{
  "n_layer": 14,
  "d_model": 192,
  "n_experts": 128,
  "d_shared_expert": 0,
  "normalize_top_k": true,
  "norm_eps": 1e-06,
  "beta1": 0.95,
  "seq_len": 512,
  "train_tokens": 352100000,
  "steps": 8087
}
Below are experts of layer 10 (counted from 0) of a mixture-of-experts language model. Rows are named router (the router's row for the expert), gate (a neuron's input weights, with its number), up (a neuron's input weights, with its number) and show model dimensions 48-95. Each number is 128 + 24 x the weight over its row's rms, rounded and kept within 0 to 255.
After each expert's rows: "gets" lists some tokens that make up at least twice as much of what it gets as of all text. This comes from a sample of Wikipedia text that the model never trained on. Tokens count by the router's weight.

# expert 68
router [114 115 159 157 127 100 101 126 128  80 171 123 158 131 143 144 119 117 130 133 124  94 153 129 125 122 124 144 127 111 103 117 141 117 151 143 128 113 124  94 126 126 146 141 114 117 102  87]
gate0 [154 123 142 107 145 157 152 139 127 113 129 108 139 122 135 148 141 150 135 133  69 129 165 128 149 128 131 137 133 152 118 100  54 133 130 126 188 119 100 131 116 132 138 113 100 127 119 145]
up0 [ 97 101 120 107 131 141 152 147 136 101 136 142 129 110 145  71 164 142 137 143 161 102 131 171 135 123 100 132 108 110 128 112 146 150 134 146 136 147 123  93 135 122 166 157 107 127 145  87]
gate1 [134  93  98  96 116 177  99 104 124 149 121 113 168  98 173 117 104 159 102 116 127 127 110 150 115 148 111 133 119 161 129 112 125 191  93  94 188 107 140 163 130  97 120 169 133  88 170 153]
up1 [143  98 107 122 117  96 104 105 148 112 142 141 116 155 104 135 148 170 122 112 101 132 115 120 110 126 117 126  91 143 127 114 167 154 107 118 130 161 134 176 142 148 137  71 163 121 102 154]
gate2 [147 134 124 155 110 136 117 153 104  99 109 136 100 145 116 127 130 119  81 185 124 117 118 173 174 120 118 127 134 116  99 112  97  60 110  65 106 133 141 121 168 116 127 120 133 156 150 112]
up2 [155 137  95 113 176 124 109  89  98 148 127  68 131 104 136  92 131 113  81  90 157 123 100  94 128 126 118 126 102 128 138 121 142  98 167 130 149 131 155 173 121 142  90  99 158  94 123 179]
gate3 [135 102 125 125 110 130 113 101 143  90 125 122 152 121 155 136 126 125 132 120 161 146 132 147 150 154 163 140 110  93 131 127 142 113 106 125 152 145 113 141 132 123 133  96 171  89  98 132]
up3 [ 76 140 134 145 141 142 157 150 117 116 146 108 136 127  82 146 106 147 111 147 176 134 100  97 114 110 107 133 115 139 133 162 152 149 153 135  99 149 106 131 128  98 167 110 148 109 170 199]
gate4 [131 125 115 137  99 142 137 128 152 118 137 168 161 142 147 108 160  98 139 100 172 137 192 141 106 163 116 136  80 166 110 100 142 156 106 126 139 134 128  97 136 133 135  73 174 126  61 120]
up4 [139 108 191 165 135 107 133  79 109 142 151 103 141 118 146 139  96  92 142 135 128 137 147 139  60 158  99 122 116 114 138 110 103 128 122 136 124 136 126 126 126 157 159 130  97 132 121 158]
gets: "'", " (", "-", " ", " his", " \""

# expert 23
router [152 101 162 155 133 104 124 129  80  83 180 113 139 133 153 123 132 143  92 157 119  95 142 133 129 160 151 145 141 140  98 128 137 138 159 139 149 123 114 115 140 115 176 136 145 150  92 107]
gate0 [141 144 167 140 101 144 153 196 153 123 146 123 125 161 125 142 166  87 126  94 115 131 119  89 166 104 117 127 152 110 150 170 138 150 135 102 124 132 124 116 133 154 135 100 135 124 102  90]
up0 [138 129 131 139 129 112 128 179 145  94 180 136 124  97 173 161 122 125 125  98 140 160 159 136 152 203 139 130 126 152 111 112  95 142 178 133 121 173  94 179 166 149 100 155 115 142 149 156]
gate1 [122 126 119 119 189 129 111 108  91 140 103 117 147 151 122  99  82  95 142 144 114 130 128 125 176  89 116 106 106 113 118 159 116 131 116 114 132 127 154 108 102 104  92 125 129 108 148  90]
up1 [137 102 138 134  94 125  91 118 161 156 128 112 118 128 151 115 120 172 156 163 151 134 133 141 135 138 146  98  93 161 148 121  91 163 136 143 103 134 134 101 125 125 104 136 138 107 107 114]
gate2 [124 137 127 128 130 136 153 137 109 126 104 138 140 139 162 109 133 173 107 162 108 131  90  97 133 111 162 188 113  53 124 135 147 159 142  97 127 105 107 120 102 114 111  99 113 137 159 156]
up2 [114 167 111 167 130 119 145 142 121 124 137 146 146 119 116 151  97 138 116 117 127 136 137  92  92 123 139 172 138 101 122 144 135 108 149 142  97 103  79 134 123 129 100 153 141 122 148 111]
gate3 [123  95 111 132 100 108 125 147  77 124 125 141 139 133 153 127 122 108 142 151 117 107 111  92 147  95  92  94 106 128 131 103 115 120 151 140 132 109 115 149 152 112 109 136 129 130 143 117]
up3 [150 172 144 165 151 111 153 103 125 176 161  88 129  94 101 119 144 104 170 188 141 155  99 114 128 147 116 123 151 163  76 109 134 168 144 141 145 165 111 110 130 126  98 132 152 109 146 110]
gate4 [ 79 145 149 158 144 144 159 130 138 118 115 151 123 121 136 139 170 136  88 123 151 129  88 139  96 154 139 172 136 124 127 146 169 157 117 120 157 150 125 156 112 127 151 133 156 119 140 196]
up4 [119 112 101 124 134 127 116  92 146 136 123 118  98 152  81 139 164 122 142  95 135 114 158 155 120  87 114 145 144 126 153 149 134  86 132 119 134 106 128 142  63  82 102 108 125 114 128 114]
gets: " the", " to", " a", " his", " The", " their"

# expert 71
router [154  96 148 155 104 123  99 118 106 107 169 105 145 125 127 174 145  97 114 174 124 119 164 143 117 138 150 141 161 128  90 137 154 120 164 105 139 104 111  99 152 120 113 111 106 137 110  94]
gate4 [143 145 146  81 112 122 123 151 123 134 148 166  67  74 152 160  85 129 116 121  78 123 121 157  82 108 151 134 136 159 134 108 136 146 137 130  84 121 132 141 110  97 143 156 165  95 117 118]
up4 [ 82 148 158 136 148  99 100 117 118 129 122 141 110 155  98 182 117 120 124 129  98 115 148 114 129 134 167 122 118 100  85 180 122 106 179 167 129 113 149  85 116 124  77 131  66 136 136 120]
gate5 [131 163 110 184 136 112 141 105 150 113 154 131 121 146 150 134  78 134  89 141 119  66 143 104 131 169 125 146 121 106 128 157  76 144 122 123 118 116 149 103 120 174 149 143 122 117 148 135]
up5 [118 139 123 146 137 127 115 161 113 121  92 151 104 118 116 157  86 126 142 142 153  79 161 143 108 133 112 107 133 143  97 136 100 108 108  76 119 152 176  99 145 135 136 125 150 152  85 105]
gate6 [120 121  99 132 170 129 166 143 121 104 136  80  97 158 118  99 159 104 168  96 121 126 151 132 149 110 123  96 170  98 119 128 164  86 126 138 113 105 101 115 174 127 151 134 130 143 145 129]
up6 [171 100 136 142  96  96 119 115 129 136 106 131 104 129 161 148 118  81 119  83 125 128 130 114 119 104 123 115 149 130 110 154 108 116  89 149  88 119 133  83 112 113 150  88 115 121 131 139]
gate7 [121  67 131 114  99 110 118 203 150 161 130 161 130 113 165 111 142 133 159 128 124 135 117 126 141  94 129 138 167 121 100 126 148 135 126 139 139 119 125 116  99  94 119 118 104 153 140 141]
up7 [153 130 144 131 141 126  96 113 120 160 119 137 138 139 118 131 146 109 122 121 125 109 168 147 141  91 120 111 113  96 161 133 112 135 139 140 143 127 131 148 129  93 134 187 155 110 126 164]
gate8 [126  88 151  95  97  98 154 115 108 110 150 124 188 122 135 123 154  91 133  87 119 147 107 144 124 151 180 135 160 156 123 144 171 128 129 123 119 144 138 156 154 130  82 120  81 133 187 110]
up8 [149  78  88 131 114 114 128 135 110 122 118 103 164 128 158 142 133 139 100 120 117 135 122 129 161 158 127 111  99 124 133 164 148 128 126 105 123 144 174 128 178 128 146 171 143 198  92 139]
gets: " |", ")", " =", "\"", " —", " (0)"

# expert 22
router [142 109 163 149 123 111 107 116 131  99 154 134 118  98 130 139 134 121 102 142 159 108 154 120 136 125 165 136 149 132 113 122 118 139 174 132 148  95 149 100 142 131 118 146 139 117 112  90]
gate0 [176 102 137 172 125  84  83 145 132 102 105 139 128 146 127 132 116 115  90 147 116 169 124 131 158 116 109 122 127 149 149  80 123  92 106 149 137  95 122 131 108 164  83 185 137 137 118 162]
up0 [110 117 106 122 138  66  86 114 150 124 140 154 145  75 123 129 129  80 114 116 113 109 157  87 162 151 128 134 129 122 109 151 147 153 165 121 150 139 116 134 124 100 108 158 109  83 147 157]
gate1 [166  85 116 145 129 111 118 124 124  88 129 104  77 127 119 109 124  87 133 129 148  68 115 116 128  57 144 125 111 135 173 117 148 117 128  81 159 139 100 129 124  92  88 169 163 109 112 146]
up1 [134 112 122 143 157 141 119 150 131 109 167 131 110 115 141 123 139 136 139 168  87  90 118 158 107 110 151 133 174 163 130 146 132 124 134 132  61 162 133 148 140 158 103 134  92 102 115 133]
gate2 [154 141 157 137 124 117 128 118 132 139 142 111 107 142 100 108 133 124  91 100 105 169 148 169 107 134 116 118 151 182 113 133 120 132 137 109 108  89 143 157 143  97 176 150 108 115 125  78]
up2 [112 121 151  85 119 117 117  85 120 170 130 148 132 110 127 128 134 146 126 111 113  94 107 135  91 148 134 175 110 120 143 142 130 116 120 145 152 141 185 105 154 104 114 152 117 114 116 171]
gate3 [122 123 140 114 130  96 122 120 129 168  93 119 153 159 106 152 118 145 108 124 104 155 110  97 135 121 129  99 139 163 107 130 132 148 128 110  83 134 128 124 116 134 136 108 139  97 184  86]
up3 [158 111  92  91  98 138 129 132 129 102 128 115 132  88  90 139 153 130 158 158 195 161 117 127  85  87 132 119 123 126 133 142 128 118 114 137 170  89  93 139 138 118  97 138 105  66 123 130]
gate4 [161 202 137  97 157 107 119 130 119 145 104 139 102 120 157 101 122 101 104 151 110 123 129 145 113  95 111 114 100 162 136 130 108 163 166 153 119 119 129  95 154 128 103 165 144 119 133 132]
up4 [ 94 132 167 124 151 135 143 117 109 132 155 132 128 192 111 124 108 116 140 110 109 110 152 148 134 158 120 128 138 163 126 138 173 163 124 107  92 181 102 168 110 144 194 103 136 140 124 110]
gets: " he", " He", " it", " who", " has", " she"

# expert 116
router [123  84 152 171 147 132  85 113  94 109 156 108 152 102 129 151 127 131 122 165 138  99 154 148 125 150 140 152 144 111  72 114 133 147 152 153 148  96 116 111 120 126 149 121 113 139 105 128]
gate0 [188 126 123 159  89 115 124  66 118 123 108 173 170 129  96 153 105  74 123 143 110 177 131 133 152 130 132 175  98 128 144 130 100 112 147 142 148 159 133 107 122 148 155 127  79 120 135 128]
up0 [140  80 155 156 113 118 148 150 116 106 143 120 122 119 133 182 137 128  84 118 140 169 159  82 140 111 161 184 133 162 135 102 142  85 109 132 110 114 141 101 145 120 122 104 135 123 136 163]
gate1 [168 135 118 175 132 138 144 121  97 130 138 137 162 104 142 136 125 117 140 122 140 150 134  51  84 120 180 152 142 142 121 114  93  85 120 100 130 121  98 124  85 138 171 109 105 138 119 154]
up1 [120 121  59 132 141  97 151  88 143 187  79 109 161 111  98 173  99  97 112 128 117 122 135 125 135 139 151 151 123 147 120 122  98 140 117 111 101  95 131 134 142 107 122 158 155 143 110 120]
gate2 [143 135 108 115 143  78 110 124 143 125 107 113 117 101 124 110  98 144 143 134 139 179 186 110 156 123 150 112 139 154 171 163 122 138 101 138 166 114 138 149 126 152 117 134 165 148 127 114]
up2 [120 135  91 124  87 107 131 113 112 113 166 141  95 165 110 143 152 113 142  77 144 155 101 100 146 167 154 115  85 160 103 127 112 119 120 114 129 156 160 155 134 121 143 110 105 124 104 162]
gate3 [122 152 135 117  68 127 115 159 145 136 127 110  89 120  98  98 118 100 125 111 105  96 107 103 115 120 130 104 132 133 145 149 113 141 138 151 133 127 115  90 140 114 103  92 162 142 113 150]
up3 [133 123 117  87  84 116 116 115 157 152  96  92 133 111 100 165 117 132 129  90 157 142 150 137 119 147 147 173 150 163  92 147 173 125 161 105 147 140 169 115 146 154 132 134 111 112 103 128]
gate4 [131 186 114 111 139 171 161 134 133  88 173 131  98 145 119  88 115 107 152 109 100 170 110 141 129 120 151 111 195 105 139 107 122 135 154  83 158 106 122 120 120  98  96 113 115 145 107 161]
up4 [134 123 118 146 142 126 132 126 100 137 170 127 107 110 106 128 131 151 142 103 137 117 140 135 153 118 139  98 117 106 104  94 133 100 144 131 120 111 170 130  86 151  84 172  93 101 175 166]
gets: " the", " The", "The", " a", " his", " its"

# expert 56
router [144 117 146 190 134  90  99 103 103  84 137  90 121 111 152 139 143 102 111 146 146  86 155 151 135 146 155 132 121 153  96 113 138 155 154 154 155 131 125 112 149 130 171 121 103 133 141 128]
gate0 [136 119 118 133 125 143 146 159 159 133 113 133 115  99 109 117 135  87 143 136 130  93 130 141 127  84 151  99 156 110 136 140 126 160 143 134 173 159 141 140 152 160  88 141 161 139 106 124]
up0 [154 100 107 122 123 124  98  73 129 121 113 106 152 121 117 108 127 116 127 104  93 143 148 134 171 130 104 125 117 106 146 174 116 175 106 129 101  90 119 143 106 104  73 137 111 119 117 128]
gate1 [169 135  96 137  95  95 130 124 170 124 133 122 124 113  98 146 138 122 131  94 173 134 157 151 137 111 142 137 108 190 129  89 139 112  94 152 124  91  88 160 116 143 147  91 121 124 135 133]
up1 [120 131  94 159 121 117 152 107 137 138 102 178  97  84 136 149 124  99 155 167 122 159 132 129 131 124 121 125 101 114 115 129 132 151 127 178 131 127 134  88 108 105 144 117 137 133 153 139]
gate2 [148 126 122 125 160 127 132 131  86 130 169 146 127 143 119 108  79 114 115 159 163 136 125 158 165 123 141 133  92 123  87  86  80 144  88 152 121 115 159 133  93 100 149 146 135 118 142 147]
up2 [104 140 127  98 148 174 105 121 112 143 148 111 120 163 102 106 132 108 114 133 109 136 116  86 139 147 106 134  87 133 149 142 123 111 105 157 138 123 143 149 124 105 121 120  99  99 126 178]
gate3 [140 142 149 125 171 133  91 119  82 118 109 136 133 134 136 153 156 159 135 134 131 143  82 121 152 115 129 141 148 138  74 113  77 125  90 148 127 135 168 131  97 143 130 123 180 152 125 135]
up3 [136 176 168 148 174  85 129 108  97  92 127 200 145 178 160 120 134 141 135 174 144 112 139 121 168 132  98 112 178 110  98 137 103 149 154 126 131 113  86 141 107 148 120 119 124 125 110  98]
gate4 [138 172 146 138 132 152 141 137 114  95 125 121  92 113 130 154 144 132 113 131 136 107 157 123 116 115 137 122 119  99 111 109 137 164 143 141  86 147 136  55 158 151 160 102 126 100 159 143]
up4 [ 75 150 125 118 132 108 123 133 143 102 136 139 119 156 126 138 142 144 138 132 134 103 103 131 108 144 101 119 135 150 112 148 111 151 102  62 145 157 120 119 129 132 117 156 112  88 137  88]
gets: "-", " \"", " (", "\n", " ", "'"

# expert 19
router [126 105 161 184 130 115 122 104 110 106 165 115 151 121 159 151 159 142 111 142 126  98 158 160 145 164 150 151 138 108  75 117 133 133 132 132 176  85 139 102 148 121 142 145 138 135 117 100]
gate4 [146 140  85  84 143 162 140 122 121 148 119 117 116 100 111 139  96 110 134 121 136 101 155 133 132 133 112  97 137 116 118 166 103 134 161 180  96 111  86 122 113 132 132 129 103 149 134 187]
up4 [111 129  98 108 116 164 139 111 153 107 146 164 109 143 112 104 108 176 120 141 128 123 103 100 102 120 153 147 102 116 139 111 106 148 123 113 179 125 154 156 140 110 163 134 140 132 151  98]
gate5 [117  87 124 162 153 155 118 133 109 143  80 105 105 118 184 137 109 116 116 149 111  99 155 109 159 104 120 100 121 110 137 118  66 124 129 159 140 130  89 103 108 125 102 162 150 125 153  82]
up5 [116 154 155 127 132 126 150 139 105 152 168  89 145  88 159 148 127 131 124 114 123 132 112  99 143 133 143  80 110 159 135 143 126 131 116 160 165  85 105 139 162 140  74  86 108 133  54 159]
gate6 [122 109 121 118 140 106 169 137 103 122  89 138 124 146 113  88 102 131 138  83 137 116 135  96 115 108 132 121 107  93 135 122  87 151 111 150 130  91 134  77 103 140 136 149 129 170 125 114]
up6 [132 106 152 116 164 173 120 129 137 156 146 138 151 142 142 106 136 105 143  97 118 183 155 121 125 156 163 103 107  64 152 160  89 139  90 143 127 168 140 142 120  71 108 177 154 119 148 167]
gate7 [175 125 105 111 120 101 123  84  92 144 127 145 124 144  96 152 131 136 137 147 124 125 124 143 153 162 116 152  93 140 110 145 140 174  89 123  92 122 121 119  83 128 163 147  77 141 135 167]
up7 [125 152 125 131 143 104 128  89 159 134 109 175 115 112 160 114 123 151 128 145 104 122 119 123 152 165 112 137 130 111  90 140 122 115 147 188 120 150 109  72 171 117 196 165 112 165  76 155]
gate8 [127 122  75 137 124 120 128 117 120 136 132 130 158 159 111 122 166 105 151 127 106 105 132 113 130 151  84 161 136 129 130  91 115 109 127 123 139 160 136  85  76 155 129 115 141 155 141  85]
up8 [134  83  86 164 113 144 150 125 153 172 133 128  95 150 115 139 123 137 129 131  79 102 151 145  95 143 158 119 101 136 127 103 129 137 136 160 143 140 135 141 105 100 142 115 143 174 140 172]
gets: " |", "|", ".", ";", "-", ":"

# expert 114
router [138  90 147 148 106 109  98 115 120 114 155 112 149 125 152 175 121 142 124 137 127 101 154 117 137 138 123 150 163 112 101 126 146 103 136 160 133 106 129 107 139 136 133 115 119 123  81 109]
gate4 [134  92 110 153 112 135 143 145 103 121 129  75  90  82 149 125 126 145 134 119 115 138 113 138 179 135 101 139 145  87 119 167 149 111 135 159 159 126 156 124 108 136 115 162 119 140 112  90]
up4 [170  92 131 121 103 124 145  96 147 111 135 100  94  92 108 149 141 142 117 136 115 128 144  95 141  89 174 123  87 102 116 101 126 118 133  84 132 175 146 152 126 122  92  91 148 134 114 106]
gate5 [126  85 153 138 134 176 155 158 145 130 166 139 124 124 152 145 172 105 120 135 146 144 111 167 129 122 118 150 120 180 100 139 119 111 110 125 172 125 123 129 122 145 144  41 116 140 165 120]
up5 [141 111 125 123 120 123 130 161 115 112 155  98  99 101 165 136 185 142 145 134 121 138 101 143 135 135 100 107 126 119 126 167 139 127 110 128 148 148 115 139  81 137 152 160 123 114 155 143]
gate6 [137 139 172 160 120 165 132  64 149 133 120 110 134 147 174 137 137 122 114 157 142 140 162 137 141  65 118 145 121  75 142  81 126 128  92 146  81 142 103 112 150  72 139 165  95 143  83 132]
up6 [ 75 134 137 145 135 102 120 159 110 141 120 142  97 129 132 125 129 109 165 153 110 100 120  76 119 115 125 141 168 128 148 123 121 122 117 137  90 146 105 146  90 107 131 126 112 174 126 140]
gate7 [120 145 155 112 160 137  76 106 162  92 150 139 107 151 114 130 101 131 123 115 107  98 159  90 115  78 155 173 101 171 174 120  89 111 106 121 140 115 125 135 170 143 135  96 116 154 140 133]
up7 [130 178 148 107 136 128 165 130 120 126 120 128 102 116 138 108 127 111 111 149 113 120  86 115 161  92 144 157  88  90 117 133 111 100 136 133 126 104 117 136 148  93 131 120 109 140 105  92]
gate8 [120 143 146 152  90 141 120 139 162 108 133 136  83 122 145 140  87 111 101 111 110 112  93 139 135 125 123 123 106 116 134  95 148 150 132 158 102 115 104 132  93 145 122 144 122 111 110  92]
up8 [128 104  93  82 122 133 144  86 146 144 172 123 119 156 140 102 122 126 140 134 157 124 107 132 143 152 169 151 125 132 171 153 146 123 145 110 141 121 111 122  99 151 142  85 142  84  87  85]
gets: " the", " his", " a", " The", " her", "s"

# expert 25
router [139 123 185 162 135 121  92  94 108 100 133  93 162 117 147 168 161 114 106 142 165  87 169 157 129 143 128 132 151 121  83 129 144 122 149 155 159 121 155 108 164 142 155 133 149 146 112  96]
gate4 [159  84 120 142 110  99 142 124 169 119 117 155 142 118 125 110  93 127 141 157 172 110 131 127 122 160 151  75  76 133 138 149 144 151 163 130  96 169 145 155 113 131 143 164 110  98 107 179]
up4 [118 115 113 152 127 141 110 138  87 116 155 105 142  81 113  90 124 131 132 111 146  96  95 146 132 139 110 131  93 113 111 162 114 130 148  97 125 110 129 123  63 161 127 124 141 122 144 167]
gate5 [156 141 141 113 126 119 139 122 147 131 120  92 116 156 135 156 141 182 135 141 114  93 139 122 144  85 142 109 137  87 110 170 103 131 163 129 123 164 130 164 169 112 131 137 127 109 151 147]
up5 [116 166 126 130 141  63 111 117  88 121 138 119 132 105 145 118 135 118  85 128 193 134 162 140 127 153 117 127 111 100  97 129 140 110 155 116  98  79 125 100 140  84 121 104  83 122 140 150]
gate6 [ 96 112 122 104 124 123 110 148 154 135 144 101 167 140 112 125 152 136 193 130 149 128 113 171 119 143 127 125 139  87 135 131 123  70 110 105 141 151 148  91 103 134  98  86 150 113  82  61]
up6 [124 149 122 149 129 101 150 114 123 143 116 102 135 152 108  83 111 134 147 141  99 141 155 112 105  97 101 150 136 117 159 166 150 129  85 129 110 105 166 138 154 127 123 154 134 166 125 162]
gate7 [112 148  89 120 130  92 150 111 120 146 101  95 166 175  91 132 173 165 123 143 148 145 157 102 145 148  96 103 135 120 121 137 135 137 129 170 121 112 152 149 142  94 116 148 141 135 144  95]
up7 [114 127 107 146 123 128 147 169 118 107 157 138  95  96 131  94 114 133 151 124 114 127  84 148 184 131 131 144 160 118  72 124 144 144 116 117 134 112 148 124 112  93 103 155 149 116 124 161]
gate8 [130 119  75 141 165 167 137  73 152  62 115 120 125  98 157 182 107 113 143 125 114 137 110 149 126 118 149 110 128 118 115 162 103 126  86 101 134 143 132 110 177 137 162 138 130 140 125 136]
up8 [130 152 100 143 115 147 143  70  97 126 157 136 185 102  59 137 106 150 151  94 111 123 128 129 131  90 135 123  79 119 156 166 145 147 112 112 148 108 101  98 124 116 100 119 111 102  85 167]
gets: "\n", " (", " \"", "-", "/", " \\"

# expert 30
router [124 100 176 171 134 109  85  79 119 100 138  90 128 131 137 132 141 133 125 147 151  93 117 140 138 156 129 150 142 119 109 120 152 132 151 162 180 106 136 106 156 128 146 148 121 130 102  73]
gate0 [137 167 131 126 128 166 104 142 141 163  92 132 152 185 108 154 122 136 128  96 114 143  69  92 129 141 135 104 113 137 121  95 101 107  92 151 119 121  93  93 120 132 162 116 133 140 120 156]
up0 [141 134 103 123 103 133 123 121 128 130 111 117 119  71 125 133 136 147 168 121 162 147 142 100 139 123 132 153 152 143 144 116 135 143 110 152 148 105  99  93 108 146 132 130 155 160 110 126]
gate1 [121 179 150 127 146 100 122 150 120  96 121  92 117 171 148 119 144 131 112 135 120 150 120 127 115 148 113 106 114 135 139 148  96 129 112 151 136 123 159 145 152 150 102 143  48 128 170 152]
up1 [144 104 133 153 161 152  72 102 106 133 117 107 162 145 113 152  75 109 131 134  99 134 150 129 146 142 108 143 126 184 155 152 142 126 111  92 127 170 136 128 145 116 119 125 136 149 131 128]
gate2 [113 157 176 120 154 146 175 103 136 130 140 145 143 123 154 124 130  87 135 147 147 115 158 105 156 126 119 108 168 140 119 120 119 139 129 118 129 128 142 116 148 147  75 155 117  90  89 134]
up2 [154 172 134  92 100 148 178 150 163 104 137 105 140 111 109 148 106 158 144  96 151  95 155 102 146 107 112 155 134 150 113 162 151 101 128 149 150 142  99 123 108 133  95 156 132 122 117 141]
gate3 [114  99 161 114  95  51 146 152 139 135 151 122 132 157 141 103 138  92 141 151 107 140 127 142 129 136 105 127 158 137 167 116 144 162 101 131 121 143 120 127  97 107 176 110  83  94 135 105]
up3 [167 132 184 136 128 103 103 147  86 136 101 199 140 150 127  91 178 134  91 104  96 133 130 131 144 148 122 125 122 146 167 141 120 139 103  98 123 118 123 134 155 111 180 146  88  86 103  96]
gate4 [140 105 135 160 120 124 148 103 120 173 114 115 121 119 162 131 130 151 108 138 124 164 103 112 121 120 136 151 134 141 116 129 156  74 133 138  95 113 126 101 109 128 137 133 140 174  72  78]
up4 [168 137 150 122 119 105 140 101 112  60 134 147 135 154 119 135 115 133 130 121 138 105  96 163 126 105 113 133 136 137 135 152 127 124 137 125 169 125 116  87 105 128 112 136 118 167 148 122]
gets: " he", " He", " she", " who", " She", " it"

# expert 52
router [130 100 154 134 122 143 104  98 101  92 170 115 120 112 141 142 146 130 116 160 129  87 144 146 145 121 125 122 124 126  94  82 133 135 145 144 158 113 139 137 166 131 134 124 124 119 117 113]
gate0 [116 115 137  88 127 144 133 120 142  89  99 142 117 139 112 166 163 133 110  58 126 162 126 136 122 154 129 116  81 129 113 103 154 106 142 122  99 115 136 181 139 160  93 105 127 124 160 130]
up0 [175 113 117 136 146 127 104 132 124 137 137  94 161 118 168 152 132 119  92 133 111 117 152 160 177 130 116 113  88 130 157 108 130 116 148  88 122 126 168 114 122 156  61  94 111 102 123 140]
gate1 [104  95 123  83 178 106 165 162 113 159 107 123 134 119 163 132 153 125  94 161  83 141 136 157 134 119 109 110 131 111 112 110 157 153 100 132 122 156 138 140 135 144  93 172 134 102 132 108]
up1 [144 120 167  93 165 153 128 111 143  94 142 139 126  87 134  91 115 111 156 128 120 112 148 176 158 154  96 136 112 102 116 107 133 133 144 144  98  87  85 136 131 121 150 117 144 146 103 120]
gate2 [103 140  81 133 136 147  96  85 149 124 115  84 129  94 116 145 120 145 171 127  70 138 112 145  99 136 127  97 110 135 131 101 141 139 167 127 156 131  88 114 129 148  88 184 143 137 163 169]
up2 [107 143 154 118 120 187 125 137 116 104 124  88  85 167 139 103 120 115 120 159  94 161 136 114 129 118 120  97 112 111 113 127 140 102 102 113 108 168 121 129 170 112  76 103 125 129 103 137]
gate3 [ 96 144 146  51 173 130  73 143 122 120 108 139 115 105 128 134 153 142 119 120 128 121 114 129 148 126 110 133 138  95 140  96 129 119 138 170 141 126 147 109 139 130 135 104  98 139 146 128]
up3 [ 95 132 162 103 127 143 131 134 149 120 138 131 136 137 178 123 101 112  89 147 147 152  98 140 101  95 111 139 138 136  91 151 168 129 136 136 155 109 108 119 107 126 141 111 132 144 125 164]
gate4 [110 124 133 144 146 108 118 123 136 139 110  96 106 116 129 132 104 127  89 118 121 118 114 137 134 114 163 136 135 104  93  98 193 106 154 136 136 110 135 121 120  89 140 144 142  69 137 111]
up4 [126 114 109 138 151 140 134 131 120 102 145 149 108  85 142 123 160 150 178 139 121 142 162 133 152 116 100 145 157 113 117 125 111 168 147  94 158 105 112 143  93 130 130 118  94  92 126 114]
gets: "==", "\n", " \"", "===", "I", "A"

# expert 32
router [146  94 134 165 131 125  97 107 120 112 159  83 105 102 146 152 132 144 115 143 155  91 134 137 117 125 133 148 175  95 131 143 145 115 164 115 149  89 132 129 162 101 125 145 136 134 118 101]
gate0 [162  98  87 145 172 100 130 168 153 129 113 128  97 119 153 121  88 139 129 103 154 105 105  75 112  90 117 120  98 107 122 169 100 136 122 152 131 126 137 149 116 163 138 149 139 127 110 142]
up0 [187 128 163 146 137 103  76 134 122 114 103 156 110 113 135 112 144 135 124 143 149 115 125 135 146 100 145 145  91  93 103 155 120 139 104 162 107 109 130 107 111 124 148 145 106 115  93 114]
gate1 [129 107 135 141 181 161 122 161 130 164 133 134 112 180 103 134 105 136  93 130 131 117 124 107 108 145 142 139 152 124 116  78 170  94 125 102 128 138 103 148 143 125 124 118 131 150 135 131]
up1 [123 123  82 167 149  98 164 156 162 105  94  96 167 164 148 155  83  51 114 114 138 105 107 123 117 106 156 141 140 125 129 100 129 131 119  66 136 151 129 134 150 121 116 143 139 128 166 142]
gate2 [149  92 143 123 111 129 128 115 130 116 141  93 138 179 107 135 121 158 109 143 166 163 136 138 128 116 141 165 149  98 117 133 137 167 141 130 112 128 144  86 139 154  82 151  97 155 126 142]
up2 [141  80 123 124 129 129 155 143 113 120 143 135  95 121 165 142 142  80 130 142 154 157 118 123  94 132  86 144 168  86 119  90 123 163 128 147 120  90 144 109  77 121 145 142  95 154 100 105]
gate3 [130 131 119 110 121 153 106 128 145 105 127 157 122 129  97 125  92 134 117 124 136  97 147 107 121 128 123 113  93  84  91  79  99 125  87 118 179 124 141 124 110  98 172 149 100 126 157 120]
up3 [116  95 147 113 116 147 143 165 135  98 192 150 112 121 151 137 151 109 144 138 156 128 167  75 127 122 147 160 156  97  58 145 136 135 146  88 120 108 158 138 104 111 157 100 135  85 135 129]
gate4 [129 165 105 134 101 135 154 122 101 151 131 126 103  93 125 129 121 138 158  74 138  96 112 141  91 148 120 156 122 129 101 103 125 114 112 111 116 156 105  94 162 116 149 138 119  94 136 129]
up4 [128 130 171 104 120 156  70 121  91 133 151  96 123  96 126 117 136 157 154 112 118  81  69 136 163 132 149 123 130  76 144 138 103 145  90 112 105 140  98  88 112 132 113 107 125 156 112 113]
gets: " It", " which", " it", " he", " that", " He"